Below are experts of layer 3 (counted from 0) of a mixture-of-experts language model. Rows are named router (the router's row for the expert), gate (a neuron's input weights, with its number), up (a neuron's input weights, with its number), down (a neuron's output weights, with its number) and show model dimensions 0-127. Each number is 200 + 20 x the weight over its row's rms, rounded and kept within 0 to 999.
Before each expert's rows: a language model's description of what the expert responds to; "comes before" lists some tokens at least twice as common just after its tokens as in all text. This comes from a sample of Wikipedia text that the model never trained on. Tokens count by the router's weight.

# expert 13
Description: Digits inside numbers, model names and years, plus table pipes, accented byte pieces and unit nouns like Company, Squadron, e.g. VT220, CASP14.
comes before: " |", "″N", "5", "2", "8", ";"
router,216,216,184,174,182,184,209,223,221,216,214,202,221,178,219,233,234,190,194,208,206,209,182,195,205,207,223,232,185,189,186,189,217,217,160,179,198,167,218,221,179,191,216,219,204,182,221,225,206,193,161,226,173,226,180,219,200,202,206,220,219,185,173,221,204,225,164,198,209,185,172,195,210,232,208,209,208,181,226,216,187,212,171,210,176,191,181,195,174,204,197,205,187,197,176,169,226,205,184,177,170,221,169,213,230,195,247,179,217,171,228,229,227,217,184,221,223,227,185,178,199,223,232,218,196,168,214,191
gate8,208,199,202,201,176,217,224,212,214,193,201,187,199,213,175,221,214,212,188,187,206,204,231,212,183,224,217,200,196,239,215,208,231,210,222,181,214,186,217,221,202,195,235,177,200,211,207,152,218,196,210,172,174,214,178,208,165,220,195,201,153,190,230,192,177,179,215,167,176,185,175,209,226,213,210,205,194,190,183,198,192,233,205,200,206,189,181,198,208,211,225,203,170,181,179,196,140,188,204,202,176,231,201,174,203,185,172,207,191,187,229,204,184,158,185,222,202,229,217,173,180,231,165,148,215,211,180,199
up8,221,185,215,184,218,183,237,200,190,227,202,229,199,214,206,225,249,197,182,210,190,202,207,213,197,187,220,136,193,190,202,212,180,210,215,168,230,198,209,191,189,206,185,151,193,180,187,224,173,205,163,194,206,205,243,187,188,203,202,227,220,197,221,211,254,249,234,194,202,195,179,182,201,197,223,228,233,230,185,231,192,200,206,217,179,204,215,181,216,202,201,167,222,204,192,198,208,220,188,200,204,216,202,220,222,196,207,201,233,194,200,217,166,208,212,167,199,186,242,206,207,172,210,201,200,209,218,184
down8,197,207,189,228,194,207,205,206,197,171,215,205,203,197,201,189,209,232,206,209,185,190,224,222,181,179,193,177,201,174,185,209,182,197,196,199,196,178,228,196,193,194,180,207,204,207,199,208,198,166,219,181,220,219,233,169,190,153,183,195,187,247,209,221,194,207,224,216,203,228,166,190,211,177,218,161,185,169,195,156,214,208,215,174,206,187,240,200,210,198,229,178,181,186,186,219,213,158,192,184,187,160,237,214,213,199,210,184,170,168,223,240,204,195,178,153,191,178,212,214,208,243,178,190,177,210,188,190

# expert 25
Description: Pipes, line breaks and semicolons in tables and lists, plus words like After and with, e.g. Wales; Ireland, "Pts; Ref".
comes before: "-", " ", "\n", "|", " —", " 0"
router,212,221,184,175,174,181,209,219,212,208,220,207,222,177,230,225,227,183,186,214,202,204,186,196,207,209,220,231,185,185,179,190,220,220,166,181,203,172,207,223,169,197,217,205,210,176,223,230,207,194,161,221,177,219,170,224,198,194,211,219,228,184,179,226,205,224,174,200,212,189,174,202,210,217,208,200,208,179,227,221,183,211,180,209,185,195,190,189,168,200,188,203,185,202,178,165,221,209,181,191,170,207,155,215,224,199,242,175,217,171,220,222,235,221,192,227,231,237,190,169,195,225,224,225,202,170,212,190
gate0,253,205,252,190,230,192,191,207,224,218,229,167,230,218,206,189,178,204,187,182,213,186,171,204,173,190,220,181,162,207,201,184,198,193,187,168,252,167,176,185,194,215,188,202,183,203,182,216,223,220,187,210,200,186,165,213,236,196,199,204,210,206,208,235,186,174,196,211,192,202,244,198,176,233,183,193,199,198,199,222,238,176,192,211,178,191,210,155,194,215,186,170,205,217,210,218,179,180,221,234,214,204,176,188,230,201,196,198,220,204,204,205,197,204,222,171,192,221,197,189,200,197,174,208,180,160,197,202
up0,185,178,191,232,205,233,202,135,179,209,190,191,187,237,222,237,201,232,187,222,170,196,207,203,199,216,185,213,201,200,206,207,178,202,168,177,197,224,202,210,207,169,213,213,224,160,217,165,199,193,169,223,196,208,193,203,150,205,191,178,195,205,195,197,194,237,238,166,193,184,215,192,201,179,213,205,175,222,233,214,170,227,184,184,209,200,212,226,172,227,203,163,240,195,164,206,205,183,218,211,203,217,199,188,221,202,210,173,175,204,198,185,212,181,180,230,206,208,202,193,219,185,229,188,191,222,206,202
down0,222,217,226,200,207,204,205,225,205,216,187,233,226,193,204,196,203,203,201,179,190,157,267,182,206,224,213,209,228,226,165,158,217,186,206,186,204,215,208,165,192,209,157,183,178,186,190,166,203,190,187,190,235,184,208,172,216,195,148,198,213,189,172,199,205,215,208,169,201,191,211,195,189,213,183,188,186,225,197,188,206,208,190,183,177,195,202,193,193,190,173,155,175,197,202,179,191,191,232,174,210,186,223,163,200,210,190,220,196,205,171,205,159,198,200,206,210,160,237,172,221,194,189,222,211,193,182,210

# expert 32
Description: Standalone small numbers 0–6 and Roman numerals I and II, mostly in table cells and scores, plus Region 1 and World War II.
comes before: " |", " /", "000", "–2", "–3", "–6,"
router,201,222,188,201,235,177,206,228,224,182,208,191,225,176,203,214,206,204,177,201,216,192,197,189,199,197,245,206,203,190,200,174,253,159,177,200,203,185,215,224,170,199,193,213,226,199,222,208,206,181,171,208,159,197,203,234,199,205,176,211,224,181,172,217,188,236,175,192,235,178,192,185,228,229,225,213,199,194,201,215,190,224,201,185,193,188,179,177,166,205,226,238,172,195,179,197,244,204,173,196,181,204,178,226,256,179,212,196,240,191,189,220,216,194,191,191,198,191,187,185,191,209,216,221,211,176,202,180
gate8,235,205,223,215,222,220,238,204,216,188,187,203,213,199,195,182,229,209,165,232,202,199,228,213,248,189,205,194,205,185,214,223,216,165,232,205,191,202,189,204,200,195,182,199,246,209,222,197,168,218,200,196,199,226,221,223,171,248,216,220,243,242,196,207,237,177,216,209,193,171,192,194,224,188,214,198,196,205,178,204,218,229,193,183,190,199,204,199,159,177,229,209,178,210,201,211,201,223,193,193,203,183,199,176,201,204,188,210,211,195,169,212,152,192,184,206,194,190,189,216,201,237,179,196,162,196,248,186
up8,179,177,212,209,191,163,205,177,175,188,213,192,193,240,216,192,178,214,219,171,234,180,180,210,192,195,183,197,169,211,215,175,181,224,183,162,206,191,218,204,206,189,196,216,165,191,190,188,218,209,181,209,212,183,213,187,213,164,213,205,226,202,227,187,177,246,165,212,183,185,227,208,185,181,207,221,213,194,209,218,180,166,182,200,194,232,189,213,245,210,190,174,204,199,212,174,222,181,183,216,210,245,201,173,178,188,203,178,194,184,227,199,217,197,176,181,203,247,178,204,184,192,228,194,242,217,173,177
down8,219,224,201,194,180,232,221,227,187,168,196,209,238,200,214,196,231,212,233,211,170,210,188,196,215,207,202,187,219,190,217,257,222,187,188,208,235,167,217,203,206,220,164,191,170,206,186,202,208,213,196,167,151,205,213,196,196,214,185,217,221,195,189,186,242,204,199,184,203,177,194,196,219,228,199,232,203,218,214,190,219,179,207,187,231,227,222,247,223,208,146,201,222,200,165,173,200,179,205,180,192,171,230,203,210,202,189,187,176,211,230,209,174,183,194,204,219,200,211,178,175,211,191,202,214,202,212,221